config.toml
d_model = 256
balance_loss = 0.018
balance_bias = false
groups_per_token = 3
init_std_router = 0.0199
norm_eps = 1e-06
init = "trunc"
init_std_up = 0.0249
Below are experts of layer 2 (counted from 0) of a mixture-of-experts language model. Rows are named router (the router's row for the expert), gate (a neuron's input weights, with its number), up (a neuron's input weights, with its number), down (a neuron's output weights, with its number) and show model dimensions 0-255. Each number is 128 + 24 x the weight over its row's rms, rounded and kept within 0 to 255. Numbers have three digits each.
After each expert's rows: "comes before" lists some tokens at least twice as common just after its tokens as in all text; "mostly gets" lists some tokens that are sent to it at least half of the time. This comes from a sample of Wikipedia text that the model never trained on. Tokens count by the router's weight.

# expert 19
router:154147139146118145155152121148127079101146134100149117109073118147082152131120127129101147103078115108113112155100135131134095099165155136102116167131086107116116088133146124126075098132124108153160113158084151124125119085111098084148136157108105115103158163149120147164108150087114135152161103117136136146140090163142150102145154138117161156107167112144111135083098119084090116110151129146144156142143151091090129120155119125161134133122109130150094115087105152102101102146081129136092147142138148089101139129143117146118134156117084122122134143133097141125129090083090132122103122132156094125158155145119122160143151082111172144153160106108098100141101166123142111126113172136137172148131141130159170129095099149174142164157100107164124148124114120134114171116119114
gate0:124119137128121144145176146162178112146098183146150166048094100186130118093132120161148128133103181114119155116171080094122128115135145138177105112138128101152118140112142118134088127099168102146129120165140176127097121129125146143115120164122132114148125111084169127129098131111116119129139115141152205117068104172153124097148138116142103135149150153147133155082080119126124143084109098118119122156143134151127122123114125092126133105111121169127110123109123087153131136150112134157137134182099093112129150113119126143191124117151096112104130143141124155121102120135121115137133107107159124116168119141131098146149106107116166142135103099153057120174108133112132102149111147112140132137132118140120123128116122155134164140100120104157136150117107113104079092102118106
up0:127119096130147152128137104156183120095153149064104152080149069164190114130132131090173137148142126138108126131149140144126122130131109107112145130110164117079146139165128076124126113138105129119102115106131130107142160129102111138130134111124127069132135114104130189112122076122173129141117109162140108097112146137147142130138098165129130129104134149119193100076135127125124126138149095150161151103108145119131122104162141220117114126153099133093111137110131128125137136102115151136106146146086126125125134074136148142133159128145147139115069139154143151122158112128071137148112100138124120135113115141093129138152129123072136132063124181116143110148142141126105107104125135104152061145133138122093139119146145117123084124113134139100111132124148164105119122101097131
down0:112132140112115142121107134106130139130140136181146144161137127095128140177133138128087126145122123116124143092139155150193094105115138092135097104142133133135151141158105184119169104150122149145168136149109145113121131121145133139144166108142159187121124138133170141102138158132119121174106140093094150124113145132129114088089139116165177137109068076115098124190124136130125144142153144129122122141133132129152103149107109118118135126072133125134177124165146175103155135139117126102127146109172105132144139144102085124102112131092167135179204108130130144127128120162128104102177146116143151128171155133117127158088126148132140147143140166126137108136145095105117122174130092125120132082110169158171106099113102136090136126111081135142160135149123130137146134142185137
gate1:102088143086115109115110124135089147180112157133106180092139164112142118123143156132147113173091153105153141098121111118149134149086129123111148098130163125137103122133114118189156168099151134129102170132174124128091138154114153137102084119145184115124127115128097122096153164124100163076133131137122139142115121122126106147111064095142117104142091133165138138176136100123137155126084124135101125124148131134134152129110141099112124148141128161121126130172184089163135155137139150137124114166107150103159121137112146106143137095129147094180148114151135113136076110143099089146182139122124164122081136130137165106077118124159139101110103129111135139164113161151103159174150125109110120125149094134106138148155137165119145156094154125127146099129150123106148089140111121
up1:102109107160127175116167125182130137142158132162097196093164152162116150108145116168147110156127107143126171108154143107132118201141114125129142131119147101111135138127142080151092125111167153158144122124144129100138108121135113165161159124115134178123133146146150145113100079128129099147157136118124097081130112119159120132117098095128129180158090119135115139096131086151135125068123128119141108086108145144156120138127129091104156158135134115077112102163115134129117128115111096141138097133094102095134144136112150123095180108119183094112131117120112140112131145178148097150138151082135112137125137122170061118142148173096159155128148136132140117130126122118139117104109108120122071110127139119109126130118117123114121140114114140126139126052125141120106097156144164
down1:154163112160118149131114162127123201125114123105124145143150120170087104123148106137108148118144139158126131096121077136102110127137103143158133136094109105140068109148131081150129119130160112152137126119124168080143097099140134099164158141162095091115115149135177143102128120094152076111177129126129149112123111118166156124137101116104127115175124124130093113108119124140099148120101125114123133139124134086132102120149136156129142155130131135112132133115143120122123136120123141196108125181107106137080143158102139132117124109063085126102156152159068121127175085112125130104122131087116083146102149095153081125124163094118135130123089131127149131096132163122120059120160119117123139112134114132081167141095113128148131150153130156103134137096097117148102119135160166
comes before: " | ", ".", "–", ", ", " |", "; "
mostly gets: "2", "3", "0", "1", "4", "5"

# expert 14
router:142131132133165116114111143154157126119102148109162134118112118106139124134143101118094130153125117110123157128136090140128132122119116117094121140164135128162119086131126118092126134143151132147138146102161164107146146144126108137160121124095158138126146145139187122122074119155135101114152151158088127159123098130158126081149106105138159126162111091101150163127130155088103170125104130137161129100100103149079126126144146135157123088107160114155123146108159105139115183190091121138189075167147095166136127143131093157126121104122123125162124132138118144176138129145166133118116075098149128136095149126119073182123119149130107101127105137118118136121153082150140103122130170172116099096147105091143117123098104131123149108137126136137163204118188110090119106143126104
gate0:104150108174109112131149095147124156094116132109107138142159106112133101111147127129094112131145048111131136118133124128134124124168135120060157120153144142075133113124094116174116078193141124115148099151114128115146151162134100129115140095118098138175122068112105129168154110116115137140142122124125105164127098115125118183123134111118106109121120100102115128117120129094108094129108161133137141077109136084138116120146154144112135102122098141156113125067097135134159126122129131111110125121201112116106092125119137140124128174118096137155129149134128125144160159115079083137150128105107092118083147150139130121117129165109157119110128136110163067122088101144115134142119120113187125132112113094143144122206132117111127164139085123112125142124139137106171139133137100
up0:098123128158093084116099097152152171057093122145128120111138100122134116088149138118137101114145077118138138137114136107129141113115129109090144139152179124127147099143108113159128095200129116120125109152116154116165154156156125151132135108107106106135125130069121112107134170110127115118132143108094124173135119106159121138120135133152120114109138098088111148107108163128113096131103150089141120143144159122149118118138126086129156098107123162144137090095091092144166115121137151119118150115175133150121108121145131153145128163138102128137127177170120147144183120125090081150144152119128122092079147156116141127128143146144179138104180181141150096143109127120142140135127112088171147099134133129141128111168117146146095136153043150132140169150136108095156122153123140
down0:129116167118118131107112125115153142138119095168201096126081136118167136144161146127099131151134122137094114173134118152153134153115133145174138110105125150155143166106136132109149143090137128124135135154130118115158100155113156190134168095136129131126107114118102121109117132167145095117111107107108130149117118131132157097144126105094155141124088109111125146101111120144155115138156139101154079160106140138136144142107112114117086135155127136155116105165113135134125105146160140109117130126141161112142145091139102123137141119116167156118160102117113142162145116190125097138024138178121134133169147142112149109087109100127111103136121092112126125155153129136064133124149180101108124107086126129126087120114089119155145106139167146068149128135116103114107079183134137
gate1:151145129132131144114085122124089102116124138124125124144109134106109107126121145150091128093129110097129143126154104153123134130102117151123128111107104147067118154122106164136142065140078117074140127100134107125100159102149117106099118129179102113117120144166105108141156116091137131128160106105146128076109163112112130152129118125105135141117132125118149118127149107103105155155167116148103152092128116088112183117159118206129115111168123128159136137099130148115105142132158148099153120102130216140115133123080133163120169209133148140103123116086136188133103135113137105145137105135128127111163123145118164132087143145128188132132115178135086128141152109100109150148141166136112135133128112151121177120098144101127125119139128100126099129120102143154153112101136080
up1:122120134160140110153090123140141145089132152149110179137152116056105141140147109130137127100162166128128140139152175140120129118117113123081131135118163139075159157139117148188064128098122114110115153129161104152066201108115117105168139126134121169098128108186113111106120111156143129145109105115120093111153154138129123159099091100114101112123123121106144134120156091157109126131164100099133102122120155098102157092144131135087107156135115134134129118122081114133126129138155134074146105117137108132155147071148152109144166155124127160114104158089160138123118123104138099147107154103125087118085113104102103136155119144140129142084112109149116112126130133103088181109106147128091135149120088146127139147138146108157135104137146158113132097164109100153132131150144121
down1:163114159103098129194113133130135125132100181175182126121152131112095146147095126143152158135168177142125131136170160161091134140132105141114146128147155138111165112150136137146110118094108103165131094135135114114088129139114136168119141156121121116123101126121123134109116105125114138153132134106086122118102154154142100123134124142107185194127124160153121137116126146135124103124123105129182132110149127125105134122061127103121148127177140122146094131132125111168115155135184147096134094123115123131182156132149119106132136095141108133170138107084117116144120154121141119103056165100131121087147103116125113132146079126166137107134112088177158146101159075123147157147106159119108118132180103089122094152102131136113143127165149148091092116122148127123102134138139145
comes before: ".", "–", "\n", ")", " |", ","
mostly gets: "000", "013", "014", "016", "021", "010"

# expert 23
router:113136111148155129137089133114156126122123113124128084098123125117146107148109118089182147108159151152142111137126137142082174165108138121139107128138134116132149169127122044103124080140096104128142163131122128110109148111099084109170085139121110117150124148119142126130113141127126147114105121166125141162114133121104150107113154145096145109129128118104139120139114099084136117152088081139170095130136138127070111114176182132131118116132145087119131120152147106117116143100108101119144135150142100126109117124128129140160095131121065160105117079153085114132184148134102089102072092128148134115131113117104135092144170099124134114140112159115123157086131113113130048103096134089093105104130123126113102126100125139152100100141104185110101124139150154150137110156123092
gate0:146138182143142108094072109100126123152151133071173107106113124100138135112124141102144126149126129099139130142108135123157150121106115113112136125076105155094156111131086119119124095165090139128090095072109126137099144147112142145098135108155113088132149142121102147133116118141171148105128150123112113143159177130116120135144112150117142131061160137161121141171118177112118120185125108117101175083146133122139121137180162160088139129121104124136175160102137145130100114128147153103118119114111117119132056103083095128099113142163129168098138131064133124106098131115095118148126153153104130140131126145129164108111156140116183130116123173110115123129154097118108122155130169155118140144148098110113151141135172136107134140104172121107134115130074160132138142110151141
up0:132118057130097143156133149151121147113119136189113142141129145128127127158137136163091155103116117148125151106139117141093100124155136168142110150197149103160097144117156139128108154100171112122165145183147129101154093105129135112137143141079126175123114145157148101131164127098073104136144102128138152120145070127124115118113145110139110110164119087115111125072124112150144147076139164147131107168116137138104128114079122106160137122111138114131091110129115118107154141143104122147133139130149140158108181174174170124160144129052141086136122127168114141143173132131169144102117099095168121118127114114133116149157114102163079138121130077147135103123109141147130138108114128103132127124113150151140121119143101097119140121138104158129146135135189106126107130142094121
down0:102142130152119123112114095104163110121152146111069128126114129114099155098162146130132140109096148100118118098148107131131157134106141157155119155123139109110094107166102140129123174083107144177156114118095113115185135185117169139100133133138152120154089123119136106126107137123120099138141129132129173119144172137155086121092107145179102123125110106129085106152090144082135172153135164125109151099145117126145159147148131169113123120140134139122139173100121110122142118138077123088116085119089134145097081114116123124105121156127152108139158139116125126093101104163118109128202131165116099108172171105135110139126107115148138145115136178127118118125105159126081132132140145075153131154147136170170173145137137123148119132082110100111097163144122084130153136141146117
gate1:164135100119129056107145135143127134129155097136123124140143159071154161132138149091157103129153087100152109104136090106115168114128127127151156137151143120162118107120119137151149118154121176133099064113138201116149149099113116136139124107133145107167112151111118128130138146116117112157144108105113141137142155144119124111153122159155117157102117107168139172150154126110136135130164153133090175096138140080117106093136111138140126125132104111136124120080126120110124151100163176141111127111113132096118105143068112077107162133140161133108127125133118136149124116089169105118181134125110182114117140136114118103143134092123107118077090127085111149144125124159131162178131133119128149119112097197115117129122181064114127131107156158115136105133133160113111105103149151
up1:112142143114120112113125096145122116142129162116121126134120140166104087156091112152085161134100117100128130142093145164157052134092138131101110111144103139133153130137128136119075115102162102112118141124068057121133109139186159124112143148122067161136123068188130166134115104105134130121114158120085119116146093127169152128130134156141152150150146132151121132034102139122106109137151106119104119147137123155142122154133125094137186113127156098134133170123128157137093122126088111142119120139150135145129185142159120144133110129120128135167143108134145131136118153126152119129110133142150119176130130172127125149129109122131104142179170062142132119124141127128140101102141130154124122135144122086127152107085116151115128115132134109202135147125121151131109164124106106
down1:086166136123132140102119118119104076151100205106116137142106118127135122141069103143107153174146124133143100132126128138180104104148085150127102134123135138157102085129137137114142110092133119122124124122118130117162121126147176063095116133167080159162186113107142159120114111113105124139183152118110098124117095099106157133094111121098122115101118123144153137109141094101114161129089141123118131132102114145135153152129152127100128123121152090133111157158132089099101120108125150160140077152125128091116129150097111163141079178124137152152140154151126142125130091118090151079122147133094135148164100147139112134152166122123118159124149147129158141086157120109112169181143090125133138151141151069109140142114106174130125136142135123163147145134135157092131124130107093
comes before: "| ", "\n", "-", "|", "- ", "The"
mostly gets: "\n", "|", " |  |  |", " R", "a |", " both"

# expert 15
router:196149151140134162138172137149133114101110179129112109097105110125137177122116107137129184155171163132084067160126128153101089098141106137130134140101112104124150136120115145147107140114150173148142082101134104113150156108130107138122138125104167127116096088118129086137137152130078104146106081157091149140149089139137151140161113140111091124164175127143140128129155112148150107135154130147125164133101112157129104090123112099122134138157152149080138113124115113129125083084118146149127148147107096108123151111157124139164091146150101090139113119069150123111124140105122114103133136152153135172098071134130118123152148125133145144074103157118126156135141098103149118107090125161169082152156159136129124122126152111115119098097125143115160146122118127126103148105083105
gate0:121123079157104130139137102146098113132125140117157162116209080132145102113117139121170093107081141115144153124190113107127138137132097169168092130133086122157120115107137120106122126109143118117122136130144143092136107131144157154125133129175147149126188116097108152114146086081150185144138141145119129137127152104107127043134098141135141121139127128152125149156167117124113137130111105101131086156140133103124123148123135134175131135112105135120137144144174105127113128148163127162149096133131156185151110108071119122098126095088154123075151112131113130160129123136110145117159151133110097099087117139126137139190182125118120167148120150122106092105111123155137166150149132101113145108126122116142098142138175156148163127108121119119112159125150166092102111127121116
up0:163149173189122134118181119094142102121129151130112107145132127122132148152130135158064154120159130110106132136118120093129075081136129157146157144123116115114140100133151106113136164137149158156152114091134116111156165095124119127142175094130133120117121117096118148150140137114122090147134090114105120108183165120150127130140112160114157107122147097125117170127156101130157124115159153097170159124137090110154114134115104111124160177123133135139113115122147126121123122124127127147101132188100139146114122082104137151095139142104156159117126139107153129126164117100106155060135142151111101137114114126112105149186150146127165172079135118114075127096121133144147137108129141179127115182188188159130131144126129127103135115154159111148146159106097150114133138099160093
down0:142129126136145128118159128136144098157125116147113109134098142075112123126144143123105162117147143120138131171162140175120135077112084131144120157128125151150170112143155112103142142094146138137168114155147179110195147083145126160114155115097139161136085125140141121152098149170129143143130142121108121165099113101149122119108127143091221122111132119131121191140114158128111162127135137105140130119128121170106115121143109106123106106145121123173136140127119087073123134134127131098137127135120161137178134124073099100115116113158157134164143142140139092171132131142112143105173190135132142142122139100101130143105129098131131094145140119153129125136115132115100154189131109116125156155150114138148063125086079115166125128092120112133161117142124177116144151098173122
gate1:131125116113114156098158138150131151083130073146131128192104118134118142114105126120086136144144106160126120131123128109170094100130099169145135154180096122139138090104184152167098193149134144179117086151147133091159131126174136129151204108132165114102086127115144125137166128134112141139152111192120136091143086125115079120136133129131116156122145140134135146138164117149152130086071161113184156176080104118120118134096136132121110157095113127117125095107146144125129126139133132152135136178118121105144124125128129134144139101126140102171130130121181090135123110120176119133142179136142113135123106105152121152132151155094137134126100091136116148126135134114132118116123114099144131113173137098142089127153099158097131126103143130121141152103115117091123126104087116
up1:130125111129137152114150151160115145074133086134110127187101097140108145140103121109098154133149104142127112138120141099159098125157085184137134159170092135123145102109186163162096173163117134176122088137156116087128124121159128134169196111137171118096083107114141125145150132133118137160132110210134133085141073139110077118137129133131118145128137118154139122122156121107139115092061139110187147182097102114118119143082133124116118145072103138111121107111135147121121114128140133152125133171125108093157119139131117129151140105117154097159124104134193098130116141120170122125135155126132119147115112131143115160141162161098149128122093096147117149119127138130138110123098122113155123119154135109141092111146107141116135132083144133107139141113123106104116139115098112
down1:147118089178156134119058104117144110131146156086107102086193105125148150126138137122147106142109132136136142117086127153154155128168102101145140128129131140126087138130130107123115085127115118121138160144105077143096126140082159095147119107125113076126149128117122128100152128108138104125118169124170139115149146138119158128171116137165089113163135145126114090131111113132106114157140143167134106150139148120154171148164117151099126108122160154067147155162126130129116118127124160155159133130132108102099146090150140159153115157107133121104109130141147123090126122175102116132055128137139125116149102142130102128159128144123125151122140146122088087099124135139112114088128167132114104041148156140121146080129167120146117116160115112136091131101119050134099141135104136
comes before: "1", "2", "0", "3", "4", "6"
mostly gets: " ", " | ", "| ", "; ", "- ", ": "

# expert 6
router:132112106145097118149176133148165196108112167115142102100120142081157139131127133139113150084172144122120128119127124124098107141132097106146109140165098099122159149140134100112136155152154104159108121104089131098145084099117131120164147159099100165170129162124143118175080112145164099145132086157160112129115096136123137101151170125129115121129142136129164131116140122166099163110109109156144101176113150141170101136144111118144134123139136147109093139123091134152144132156075108105144156154107120101127186145158123150138132152150111108154107114148174139125109138145099058093095076182167132141115095105156117134143132110118114094098152110115113140123132165111143126074150110120124105132113140107139092136124123194158118095148127129115133127108133144125135152098137139
gate0:086091115127083105105117168109094091075114092121132126170140108149112094123123133155114137126127138128104137111128144128136109099079154124152119151129157101133139122147157140132104139104131127130169110135127129137094134129081107154111094161091165166132115115153093110111138160157123124141173149177134156120120091126123071108148107138121082115121136112132126129104147123118102149089088119099136122143144097168097175161101134121111086103175087136132095083067136090136126072121132126115123122112135143096105142126137099144116136151143116107127120090175144139116117160115177095103116114138146164145127127127150156126130107127128115117160158103148170095165148130145150092106166083119132179127115152108131152142170130159116122138117116081125131118197147147142139113154115132
up0:099101087151100128105127133125074132101104130149105141141134131119094117118124142181106119121123147130095135101152123129117111060102104146109114175147075068157147136122125104143129166116178153085172149148107141127118129140128122150144082130115177134120121130137126082138151145154112163122132139145129133084093108124128136092122107104135111110084127115128107123120149129124095126129102189131116120156133145166110162173143098131116104147147142131111109122103125130125087106150148119116102131095122112124130142214158121105130135155104133094180119076159102116161116133124185125109123112110174107149153131149126123122107153145155104121142168112160128130147101129145140099128135117166083158138137130115132138120133060172132107120116149060090124134116161113106107126130147140
down0:131144148092123133136129108160132114099157141143090112138131142134145133156131076120093162110143106174111135169094120137172160143140159134136103075128137086154153133151111132137107106144111133143112117164139107120140150077117145127136138117136136151095138053120158172136134102130104137050143106131111115074134165101130131121114126127109131106138140124180160139147134141136132136137135104137146130118084126143117131118127182161165083147119110135114104116092072112156131124120113122134188093194132109124159113131114087174119127098139120153116145141095136128132130101109115134160115118110164134103129106163136113103183161157106141095154134185119095146128128157144142132092119126129118111128124130130124120112125142107162152184138112159131121125155158144157170094167169161
gate1:127094131161093126116181140106127176133094128166135162099139107084106159119149144077126105094161128152093118114116135120164154129126145126114106175171144116107145121166086093086113131113137097145143142132129151123120115098120147081129122155134171111162117132159142124134134127116163108082185146140151145104121120114107127114142108131139151118141151131126118117088150139146154156116124173118135130119113158102156136144109125135093177129104190186155093156119109118165130143111109135126092132125136154128074133120123118130105162165133149069146122073101167098132139117076137137122154159129103124118093128096150128114154122097112131109102160116144170117114144070132113130130140146112086121128114093185128128133141093156147119136143115089091129127096143174129097147142111133
up1:110132159130150088121112154141131115116129135125118155104165095166145127131145139087156135157202078109143128095114125134142122114165148119141155092140104167116146142151115136115145133115094132091133164099122134135128139123137172130133107167172137131155106136148164115121141149129128125114086098091124137113142131137148108107144087125128120132101126130114132112144154139105108110133084133121079103147101139182072082168156152151141111096119120136170113115106164114136134114137113117144087110150140155131131098099107098099136094144144133144137139147125125132114120093115112139127132096128079133057102117137115112146155103131104096133129182095115110130180135144123149085168159119167160103138089132023126109115094148118112158160125079127107137120125108099117122103131152111
down1:118165113124173144168108146180123144139123107131114136118110128142167078131163079097130083076161117128125176130092119135119149070141117134123145116110138153167115160128109141140121144131159108122149121137117133145132106113124115105125072156141148186096113151137164128123173149133124134094112112114086139130100116142129149126154106087135134107120158136100170113161138171159131074171089129112132135146097086148125107120097135139104139099108152133137108074108144143139142180126094117153116101127145113095145137124150130133119073147104135149136133140107154115145122137130129063119156137153132178092107114114141133112164122109109107156079132102109116094164158169134104108117144131163118132097103132124116113120088157123095176160111110149151104098106153112103152115131159153
comes before: "1", "| ", "2", "|", "The", "-"
mostly gets: " in ", " In ", " on ", "In ", " National", " at the"

# expert 22
router:141145151149115143164105127102112112146121114135143125139123155138131128139112094101101159104147147121101098128120092125110106151168156123100112157175120107145130164092158135083108158126143123139115091143132137106141135109114100146148151134119078163140158154159114148141153095143119119136099102148139170086132121114130155106155116112121167112158082082115128150168140106111124127140095137101116099123145171119111102110103076104137102149082145092116132132110088137159105105169128098119118117144109114137146156151148130156115143138120119138100102094181146129121155159142106104142087096147161113140115155125121101105150164142129122193128129109169142180140073112132153105092065168100107147079127150101130113111109155166166089141156136093118098129134106114164125112146143158
gate0:105089105066066098100127128160108126144144109157127129143135144139101151131098102142141106136157139108130131153099134151119136127141102151133114089148135136117158131112158118133090125094148106138111141122103122109139140181140106156136149156121155133081081172137132147147131161118160107157095151122123138144146070126173100101126156115114101154143108134147116126128107147112132151083110124134122119123098067158095095163119120174151128110156142138142090157159180164117097120133169141156137124123096161127119156098116127133125162126158136112073163109125122131162123122125166162133121122156131151113157136184128096098142155138146138130083105131114154147124103214093110150116151121109161127106112129133103140146130119124122130154146118138135126158054152140183107131149132118
up0:165147118175136132111132133147125092104147124110160091103156117133117131109153150096122148131119124127114180107133138149145149123137106121142139113125121172117112139160134149117109113141119135129094162092128140127100148076146157148157112101138138140147158112062131126085093120123116158076143132143113137117111164157087146141135158152137145077165134117132160138115150132183107127172126127143144139091177122106122135094171147130114129146172133163120138107134122204122143113121124114120138144119117134147144124125161141143065119124122180093123138146113110128115138129128019158150126148090133118105119128101129147143088142126117123120106132120137152073075123117118114105109147113150134091173101148109115094092145110119143107117092151154096107114154127128102193110108116136
down0:122127167102109140149129133182115105130138098176150106149140147099168096148123159128128133158060114138150116119177133148122129116104106116133065078117129093129119112099122157120094124130129153124146109133170135105078134170124113129098185119124133130090102170133125185158133137113132124172136150181114130144145128126128087116139118113134127152143108134122135148153122143102117118155146155130124147136142111124145107173130133138103126097116143130104072145150115127091084116124109099140109128123132102118112136087139145146143149126143126111168177114099102122103121135151144158102228141152119141150165133137133112101140112118120106134110145100108075125112091163100108106139127117092145123109100113108131121140098106083117113145143118139171140168088181096158133135152091148
gate1:101092150138105135147163074127149146127149135135146152101144075146115118119101134131106124132106134130140121134136113101170117137103167133107118066152155173096116116169099131177113094117158160150091136117147134121079132116112137154125115161108122088122108097132096145114073133118142134135130089143132132108133161156108174116118149118122134118099129117123129156091148134125118165122118070107157109123146100111203145111117107150117150144121119157105117134120106068098144106128115144098110127187118124155109111074121156117092163127155157094113129129115137137131129161178108096098135133122124122139121092140119103128176113086132142130127144153114158115146114081173129071101107125109129112128150133086136116112114136058128151106124105133106136091131110102135150148114070139
up1:123110129136121119142136116131111153099210134135155148130105049137137153170075145061130144175133140142140140147152120129137116146129127101123158146068133158159133120143132075168105139102143153162128137143136122139086110109118105182164136164118152077133140098139087150083079146139165150180103094151108134180112158127086159131137115183174123108132137123108145137122120047143121121088152105128110119132133102094130129143129157136121129104116118136084119152133123092129159112138095139123094147162135138106100160130125134119125150101138135159148140155134134135115136111141097137142138143112123140148129127133131133144170105118142157124165137125158140121123145152169141149124120143105168119116123142098149141087070129117166131141135114137135104101156170131124147135145121126
down1:136119122168118093160160072142108085113154123092109148108158117126118133133105116147139092151137126130136119154122158110141141122143163143165136105125130110124133105144136116119165112108092094083133143111116112129095110155097152098185087125131133095115103153149148164121158131150144146132133103115146096142143136133061144186153145144107134107119188140163109113142172129118176160133128102177095107124162117094104129110117192134112131130108163131105117121110123120076155117145144095119115116123102107174137096133125169109135084108110124135136127163101134171082149113125133125137159135159158113154080117106152133138136165129147125153149169150129129119128090161150125165091164148096137148137151134164129101139094157069122106114111130113127131118080136122119162162155105118
comes before: "\n\n", " The", " He", " In ", " In", " It"
mostly gets: ".", "s.", ").", "\".", "S.", "% |"

# expert 21
router:113130150100110078129136093086092165123101111164092126139130177148116110139124132149098111145113142138132120147125128087118100089158157148112120116139179104111155140098118131101137094142128145065164089161102117129138126153125127153096095106111103149055105096194151094145171188161153113112116139104094161149153105113148130143098171071126117130116129137110102150126088146114114126106129147181110138177110131151163121114127100108195090102155122151132125101155134135157122128116139113090105093116138099134130161122157115127116103142152145121120135118099151115160136100123183170166130129115156114158133154181128144116123119152149122113137119115136160148136134160110131147131120139133127169146134144116126152143156143121123122133176124117163153123169123127151112122124152143
gate0:120106114114141103130130124099095131167122113124109149146144168114157070134152124146093103130079134132172125086110125100186133107112161112078181147110148079134148122143116144147161090141082104100121112130119127150135133151143137052086120105122133145131095139137118143086161125123156141073143140093130139119135113146204129144134129106148136147104113079132105134133135093153161152172121199135139112122141108133113116112122094123157121116136135161156124128116134150086107124123151134107164129088169132103140099104121156110072154121131201150123107120121123132147141123097156153148148126101120120122107142109119119090085121106177095111137094124138125108118116097131107131138115128160138155136130106146157146139126109110098159111148140153161130132148109122142173157152105148
up0:121097108118128110128098144108070100090120108120119119140136110085131102142156121135100109111129092115125087099080120169100108178099174127133119151115117100151182165171144107133138112144168140135132073120175145134134164149124151132178142126089109144140079085149130131152105155131116130098142149098125154120139089145127146108130150122107135113099101132151170141150115119100118141124111142097162145136146135099110096125080090100138104158126144104144090145124135132121133118134109113105129141091133116092188102135118124119124167114137093160122138111139119124134122128150110131107104074099122095104149146183118122078178139082099136158134110091123099152081084087120169127089137098166143130118121136098119123155113106129153119157117163097125116148128127160136132141173131139
down0:142139114118113114119099107127132118113109110092107135110130150092125136132099128103170115132184177132163166136140146118135149158099147131122152135150142113151163125146149151171113159146142139121162124160157132113149122147133147103150120123151131113110101178095133112177114150167155140083102164135145144124087121116121141116120117151145114118148098115200127129143144125142152128104125115114098134156124106150090113111105116132158115144087130100086106137100130139124130078135122137130162124104119109133123125110111135072123138103134142082161145139149127126102084158109094090180080113106148129111126124116126156106109131113130095107124094110120145164099089115135129129078082054108099160105173116112092122117130112099156092118079150160077140091111103105109128128145129194
gate1:130177133127119096157131124150130112109084129134120156141145117151147131116089140169081115103146122144132159135120092124120098120115119163124137141128135108120113107126116174152117101084151105086156150134097096078120122138155075106108155132107109124118126163141128166159167127121101134137174116107138138126158142109168110180126096089107129099095125162096127127154154151113128140139133129130171144102144123103080099142100131129131130149120050111106176094148180128103126151119092165105150091137130115119106122158121115132135128152119143143121149131109124084134142149068174164123166163114122140112112142154105140121149152118128155143161114124131059096074127105137131123132149097178107125163117117114189115085123134092112146139128107107086128165127134123146143105136147140
up1:145153127131116085180110111120133104113088118143112154142138155157138123122105123162070090073138134137140170128129107114114103113130154127118176137121143095123114120122116143141123127108130119072169131149096085094097130145107088126107152100118118133105105151154130169165178158135131149134174105112133163116159174085155137167147096075091135103104143105112130101137152135128129134132119146167163149095138131112067083108112132127130104131132062107104164083139176128106109109120108185108125117123140113153126138126126135114108128168140129143126126114114151115134158120076143179154150163111133131109140146124097159100135164104135144143148110103134102108073116103103146171131141120173122126160129147110161132103115153115131138149159128108110160122122121115131147097152160124
down1:136117100128082154100123108119162142120113091134111154107115125094123113128131156151130136141118113163143104116119160150132119131172089151126115119159169102137116209102136127144169114120108148118130159119105093122145116125124141091155088118106112160109128118116124119105094152148127073108150116154133144102124126177105116150140160135164178113114143135134141113130137124162123117102085141169101112103074136128130137091131109154116093107140131153142067173092128108115117173126132084158129116131082138160075145150161161118087104082111110113124137143143128132133109125134154124105086105133130126108140099109136125131103165125153155092108125096121160158124108097081111127076085121123130087127151122144136132082141140198171095120132148144156149134106132132105124130158116081
comes before: "1", "2", "\n", "0", "\n\n", "3"
mostly gets: ")", "\"", ").", " to ", "\".", "}"